{
  "num_hidden_layers": 13,
  "hidden_size": 128,
  "n_experts": 12,
  "experts_per_token": 2,
  "d_expert": 144,
  "d_shared_expert": 0,
  "hidden_act": "swiglu",
  "moe_layers": [1, 2, 3, 4, 5, 6, 7, 8, 9, 10, 11, 12],
  "router_score": "softmax",
  "normalize_top_k": true,
  "routed_scale": 1.0,
  "balance_loss": 0.00139,
  "balance_bias": true,
  "init_std_router": 0.0242,
  "lr_router": 0.00191,
  "num_attention_heads": 2,
  "num_key_value_heads": 1,
  "head_dim": 64,
  "vocab_size": 1521,
  "norm": "rmsnorm",
  "norm_place": "pre",
  "norm_eps": 1e-05,
  "positions": "rope",
  "rope_theta": 2540.0,
  "rope_fraction": 1.0,
  "qk_norm": true,
  "attn_scale": 0.125,
  "tie_word_embeddings": false,
  "parallel_block": false,
  "init": "normal",
  "init_std_qkv": 0.0541,
  "init_std_o": 0.0,
  "init_std_up": 0.0541,
  "init_std_down": 0.0,
  "optimizer": "muon_variant",
  "learning_rate": 0.00322,
  "lr_mult_up": 0.922,
  "beta1": 0.93,
  "lr_head": 0.00884,
  "max_grad_norm": 1.0,
  "warmup_steps": 50,
  "schedule": "cos",
  "final_lr_fraction": 0.1,
  "batch_tokens": 131072,
  "max_seq_len": 512,
  "doc_mask": true,
  "train_tokens": 682100000,
  "max_steps": 5205,
  "dataset": "wikipedia_en"
}
Below are experts of layer 6 (counted from 0) of a mixture-of-experts language model. Rows are named router (the router's row for the expert), down (a neuron's output weights, with its number) and show model dimensions 0-127. Each number is 128 + 32 x the weight over its row's rms, rounded and kept within 0 to 255. Numbers have three digits each.
Before each expert's rows: "comes before" lists some tokens at least twice as common just after its tokens as in all text. This comes from a sample of Wikipedia text that the model never trained on. Tokens count by the router's weight.

# expert 0
comes before: ",", "\n", ".", " of", " and", " The"
router:129152126072092106157125094140130108115128122183124158089115118117158067135120115159138112189136084186088119214129079116150123141138111102103101136074167160118113130151106092092117088121113127117078143091129149145063117141105122168110061136177110101126122117084067124138102158148123071094080147170168162115181110085107094070091100142107078180089122205103115093179099143080156150138157
down0:154174151174071163135126129147050121132122162181083196120118091100131164113141109153127087145122098157109179146159112094122126169098150133133099135177160155076136099075136176137144097126105126097089145139118084125073159124088106112123153119144137147109062094138164109077172176141120131107135162182163106182134116063127135106159185157149167108111084082096097170196088179153160143128182
down1:097079110176156098114104146142127151193123124149122144115136137095096118116128187109139147130106135124139185111135152150129197115150133111134087185115115096153113082150142126115133063189181114199159106104085115135099149112122145169111107106123131160105112143139145110149101060121084184124176143102077140226113090113151194119144167172174025090098136110106158120176110157075105133119115
down2:079132151113120162148097112147143031096126144163161163109132146176154168146116101089100099175097071125157108232140072140120112145127144050124103147106108149178173149157104154127101166131109089134132092168078121163098112208129173125168145189108144168158116086143101113083125127066093138111130112096120071151185097146087147120113070100162121119104143105110162143117086126135133132140140
down3:032091108149097128138169125119178139107172151097157121106120115160092125183115166157134089151203120124061114159099141130139099136097153124153151114134099123131145113111144108129150080140115112119146132124063102150036095135118114057109134068099075142124087133087078158037172125106068066170117096119059107161106093138115108161126163145110115187110130124152121116139105142159105110156126
down4:087107116111159089113102089149070147122125077090155157102087091153147070201113131169113209109120141137147124150097152092097097109113122119147114136147141103146125107082108083152170156121103111153093085115168167136119113123147137197120096149121148161102139133126168164152171158166170186138100146102133130113113181208148098133093120042154199112079114095088115128148110201159111073147159
down5:137129131128098093067109139171157126148094171082157072122143096137156110129093142094121110188125116076127116166113152064150090115088155121090100155132142145074109163084181163124110134158120110116136088150169104133168154171179192179166140074113121111148115110137106156169129082108149101168172162182090059158161144112121112158160198109157080072127110163190146120099143108111120088070095
down6:089142131122149123151122224143173201176086094108106077153072092106116092128115188121141135108115134173135200175122145104132113134070132139148132051159133092143120117186145100157139141118083159070136119092167142126189153120152146141148083141143116098151145131110127161131154175134143125206188146125118129118090172053124101129148118091103120088173147111162133124138204126112156073123135
down7:173103121110130089104187128186133148106123163076150106123086175145154166124138089119189133104088134138089102099134135110182138151162129126205192071166232122159139077128115091158141115169122119130174113115134121082195101105164129169167170119102162084090111139148174082111099156125132132189133117178140110106130111120178147144101061125143134076119118159095107110179143115121155105167111
down8:130195120190136126129072140141090086108127093095099100123154112099128126135180113076135129108107081167102128128196180126086151103115165090177138133093179176120125155108139091116158112122166105127148133152185131164126203110161191147100144129124087120087130144145130096187089121195166206120108069122168184157160078140168111126121167165111157134151166130128130052118119115131100134121176
down9:133186101080152111109080143122110173076101131087173156136140133140084184147173120161076137096140131103127083106128139101165116121154114085130138169147153088161097134117155113121153108142150079132153109129156151144225162118072181154169105100107063127174140141041174187116160125131124133209078112112111105161153170146145075101098156073134084157140147150132122106102076088114126106115151
down10:102166123089118113097136150181203079150168106074210154113113097123126137139140150125156159108127127109166142169155163113158112152116145109154157129146102149124093196119108165186117125141075185072112110136137099152107123185182089126143106222154168105078125125114146153147153085106091078097147124143126042157112135166101168106129141137118112188130180127188130115120138137089114069163143
down11:093108136178135157149096178109110072209154101114092118149172080134143094132161122116122103151099118165148095197105128133084099080186171173103154081177104126098139116123121153082131058144168111093125090160110122129086091162123122121111102126165097175109074149156121109145140146091072173166171179147105152096150087116097064136135112140143163084097107077116125193156130138181097135112086
down12:085116181108130089178089109092094165117140141114155111112121131155114164119136186101106093122089091137149151106096100149084140150146081170127170136116109122097144161124136148128150075190162143094073140201107072155202077118126100117172131153084176138068134134111099128103131119110124166104114070133200068139085126114090117131130140192125104135053094140154080110135095207121132103132164
down13:191143166155125146145132138090138101131158158108167124171109120127142070153090088066149148107159159180101135117113178130085152141082118193123139090100103114148173160157071124155118116119114083120072151148113100133160123128040130180066094160132192205119129172107064114161147116101080118156148113125112121136177079118169129162207129175110138141110099077093139094116116130109155159147143
down14:139157099109160095093140122154183202080103107178079130110181174143126171171109097125108139126061102119138136138139173096124159132135137117172157092122122160174138128130164098098100079152067199056135150146130130167146138076148073163168085101139131059125149179120163136105189109142118139169137136172129151109134151182159079155167147135117108113168097132110173163074113178148104165094118
down15:137115133189137139136136130125086155166135139132114118147137106123093074118159123146145193131185141118159127141081158213149168112137116182147128141056049121150125137113148075140184142074136075151118141138111091095099128040068119139120136113125099172112126182111140109088136130136168091166127215108132132075127132080108189154140125125138078137130148136057123088178120162164122097101091
down16:105121172150112084151150154144133200115106145084144172123142115116108186094086150129112089177083104120116129118132117115100139138154173104129148147124128027102072135114153112082190075137136141125109150111169057071135114113149157120201098112078043129085179124091129107146075140132162192162133180151134106092169126122115090132144177134086087094119122126151150141088172146141113139075131
down17:156185160143051132057068136168132125119109203094090116147122155117134091156097119152131131098115161172071132143112195193104164123123121121144179141093111095085169167168102128147165173149127078106077067095141150129064067117142150120116127066138136127153130136128098148068155142161129152160107158067107138100198124143120125104134131114162176142165131138145158080156128164112109079144099
down18:155075127158148176153141110123097127170144160160070090158163090096113116161137097149089143090140183090138163138162115091151045087156125137111135168097152152134155127170070143132157108117156076144132085121147121176050115100124067131145104076176107160133141188134132091143146172108158174110111134138138148135118044120187099142132183120111152110177110155145063143146157120094122088165187
down19:084159133048129126168108199113130138124042171147084154178106095114142103115161137122102161173159068133161158153154145135062091103096148114073125090164085181124163147139188134139154135178182141094117123079162123117107154145147111102143134134163099123102084175175128136140130196131148099125179121086109120117138150108143090124158196146174098112167107101103132149055150160124143146095163
down20:092225098115142150141075141129134104110126102134150098095152147126068129166072128099152128111112045099198087113114154192162129170102190140128136131159136156140107106073085130129106127142143155117087154145090153110116077096118130158046147096136101119117154134109163087091067103139116097128128104104165158113113050145098182121085085133148063150097127134175149132136167127118138110173073
down21:149167173100110121110095080191121136143096097096137119098064138144125089146116151084146130159128161102165097108139166143083179132058065110101100139137129170114158185112073096125144153092116175084163122187117101138090157130135145168185109105109099133138104153122023090152129129155138148125134133086147132118106048115157118096197121173143125140179156183134109087124110138120086102083173
down22:126095108109130108119131132144164107194120138154116145129096186099155144192081182136079140053105118120151085127109076119123119133165054106198140133078178085137100115152121107136119108148142167140100079140078094193110088061147155121095233112152191101129109136133109135140110169086164181080150073136161147174090105179142113142132136076113119123131133135109124127139090113142154131135159
down23:126148049069099129105117124074117087121112109152113094135164179200130116130118108160144076117149132149126073164119054117150147149127116153119079153139143133109105138153156163133101146114026136063109143109177148082111139117101146121148158093191080120129115153176145153147081171169120101095055077125166143088106122144135059110140122170084076125209154148120113138140102133137107104126149
down24:076109117079084121057144114168128155103135141171126106076119119122159153082126137141118186090147113119128130141118170121118149129074114160206150098132130154147130099171138141150109103105125167151180093167116084098128114111167085135073197173175167068128113060188153175151203124145054111157134157179105126097128150150147107111102081133126141130075179131167145142125175153153159143092148
down25:169184160094107190118133106170130127143118086142141075151075145095242123139104132160175135128092120103107156093135117124154128166156111154097085064084087152154142112079120143157077202105093089111139147097123169102062143145156119108098177147130127146150162171096152132099144159129140090166141061112180125114160117081098149176102112090130166139154111091113171161126128190156133149157112
down26:101137127114076158144119090184138136086143125162115150138138082084140157107082095170117077138149149155123142140158126094175141112074131132138117108093121104161129123130116198032099187126081124130127127052142129096071100116137107162070071169128122170136163132166123128154123039123193101161092103157170165177119099200166101138148096137117148116194109075110126111162114114121109119128100
down27:122113133159134084071169145121051169145133180144073137074116126081135090113123168223135124119119095093156163117146119150176096114152126099166142049128173129110117107126085137117125102116089142172130138157129072143140145096166137133093122081112158110108119165151134068109107112142184119117144128067158215054106123125110137118121135149192166121116198096116112172108168131128174146089102
down28:116090101214242113096183088136146111116180188107199102132118150091180076107104148145131134126077150145130087160134147106122155110119080139121076127140132114154153156089161142171137099166190121178148159123125137099146102130156119114126102126134115147148154152114130137172131125125138135177088127116076155059150155111134152120056094105068140121198130116063101135077146153108126103139090
down29:112093143096161172132082123146120139086125106111186134152130111108087164141179163073127097133112121129130143077160089105121107131114140116078097173151126116127123155146151168108141117108165134183185117120153210118161139133180148160175072117131138118107115128118126160136189156180116212147220079136111077101114170118099110090103166123179144154108131098188203123080103117096158171089131
down30:135136103154156105135224129135144094174149147123168078148103153110105134111142090166186098112107171159114152125137176107107107168121116145157145192154161153087161175165118094098117128154099079182144111167135164102106122136123131164118140176157141105066061133125107120128127206112154083131131191087147168108132181085157159156120127112132181084199121202139143118160106161136077082105130
down31:121123115169163112146149130115133132160111128112123063170093123138123119142076085094128090155068153149117136210163091106108112199101145093159074121132045127145137178139142115106105160149117097165054134192100116083144145157111153122100127137144109170088105090133159143150072164124066169136128121126119097128144125077167197138126170099115126148101142117132080076165075087118073053126119
down32:182111132143116134029148153088160105096111121104134141115057184113146106150120124122120171164106112118138060133140148173217054135086070098125169130123151160138147115155144086157097141139151153076120184160152101123124103136115166118111095101122111180142107136134092107088087137147179121153080155130089137093094190122099105128072133089176123102144123131166151121139156110088188071154073
down33:145170101112080126138159160122140145102144127097123128146123073111149179144105196078137116098121211087121169203147119092148127158108114133124169137110148113095138165120072124097107141132096167103111124171153085084079077116110136115170077152067142103222131159151073142175099140077109119119128160091171173090111164152166160118155115105105171130112152122149141123101142156116122070076201
down34:107106144120122141135146129077197154134137117112108121122126107130146108118118122066123168103129134133163133090151170131151143119189140198143151149130117141060095121075074162107098063130195156203156148165167168154192146102124160142134147092122133124134086163177142149098108121145121084161146155114145117035089141134178100129116132106167054115147169042130143121170156166068140156096123
down35:140110129230172128134139200161114151093119120091090154145180071118184161128166149089111094147092205112148111132129110117123169181140135101123081077154091058130130101109192122174113128137141139104127126115149141123219107131173082134119126165131125104117072179114130154191146165116174144198165087158082181142134175119119119141125135122078147141120119131139135110136161146150109108172131
down36:144130151152074145123063181138130135169101167137125108141150171143131175143194117121168179161146160070124131158121161070117146094150113123074162100219136138128128150131167099148140143119095143152138150143128095138127125128086157121147130056124120098146156122126139127069101119155172134135127180110147117200162049100112143124142160119140129187085109130101086038192063092152083122138165
down37:181173154132125141138104152121127114143163059144084112119146130111102143090124164126157194163117135107166158162080136142125189065106147152187161117125155112175134132114124150063095125146080124037181130133150119096101122107174121153121126103081163092125137123182137119137160119157117164146139077133117047118184157184109111126112120138077118173105184089189157059137157126125120192146148
down38:080132109121114142147118147156150143101171109178173138130107114140121100140140111166129138166115158113152142056110141189138114087072051118154152124092178106139113101182113128173124105105114161154133148052163110089166126084110135172136069088130061169185143066129158134085156173121135133143111094133115094129129147115152092146102060144110116215154154108153156174115221114164159128122112
down39:109149100103116120152061104142132169035157133148102119119122101150134148108146117065087104123097084077103029098087043100146102168131105100147095144078122162114131138124121129118121130144165148140175176105144147116127083149138125092214138134126114144115150120106112126161124115129091156107158107124155151146117104181099160116110094093168117126096213068116104138145121150053063078098098
down40:123123173141112125131109120184176158131176127176132086022171092170120099160106152121128101170138065138168092068005142173108111135157195137140155126118105117169169151096079131077095112116120158131162109152134196122170135100123115124063130166110114156154178093167143129104133118148141154117125093168094155165137162147098077100124114119095124171152154122098126117135144111171116127114104
down41:087126126110108104121107215118182121124105087178134193131125139093197156161040115142179126103106056097159124095099147071119213099151119091181105133109129103096115170113169144114098124092106098128121151087131088123088152115117170135127132123099105105130159141131083116148126070112119117112156129186122116117143150134167126158111145099061119117112152061135109124125072176161085169163188
down42:093118190186075124120124158119201121152142157111148111176096189110129115119118107120165120173202154110119097150146147097157110075149156171121094159105133121132141112098151083154136079130190073103113119095153099126098141130117121137084095195131150098103061142148111130138145141157108107148124129149161138036140169132111155143166107137133068086084080149160127116134201084135088042132105
down43:154174107174052118098088094133118080083109121127069136116176122110153155155173080158149123107135111192189155159143144059116106070077137086075135162132147172145116038119107141061126140119113143090098158106088160122119129111090070106099102155116132071118070158152172106079091108139111137125106100159189141139151116154110102154120151110118106120133119132134122102081168176098157105081102
down44:163145155168120148181095131154134092113093145170150159117082120183168070079133099160179082157127125154084167131132129067112167161151169148120151126117131146139153126125133110112068059154133170079098071137144145122097125145119148102087104145201151119122142135143150139162150139070167161155208131100160110107160146102143075175151084118099158120050142123096126112207080149103148181121140
down45:156157109086165136082138121115102147154097121145134113145119094082129143124151093100085109123138164112118082187141135169101092086201122131185145167105119169045101130100068079119102150152179094131156167172043128105156172165114113175122117109192134145135095169095120111176147145133187181121126163089143123117148090114141151086124107123127113180076118135120099182063124069094151103153111
down46:200137152141110168128139126154115142128194174175119119136116112122170154103146131132159151139092127124101138156106129148113167132135091132080142098108126180045110150088120175140139109148162144135134153109147174175140123113102116147096097048070115108157159096153161119126169123118088074094166088140118088139175105086123155131102101204133094107111172173094167122195015134092116183101121
down47:076090173064097147193109147147121130116147116127075140154121159170062132110176166142147074134143079129117088121084137133083156188149152118063160088135128179130148116121132170106178078177133122121093135062075166169118105104146128136163104094111104097141164112137096082099076123112105134139076139107122127142099142163068110091095129097168112206112119161140084143122055169148108162120144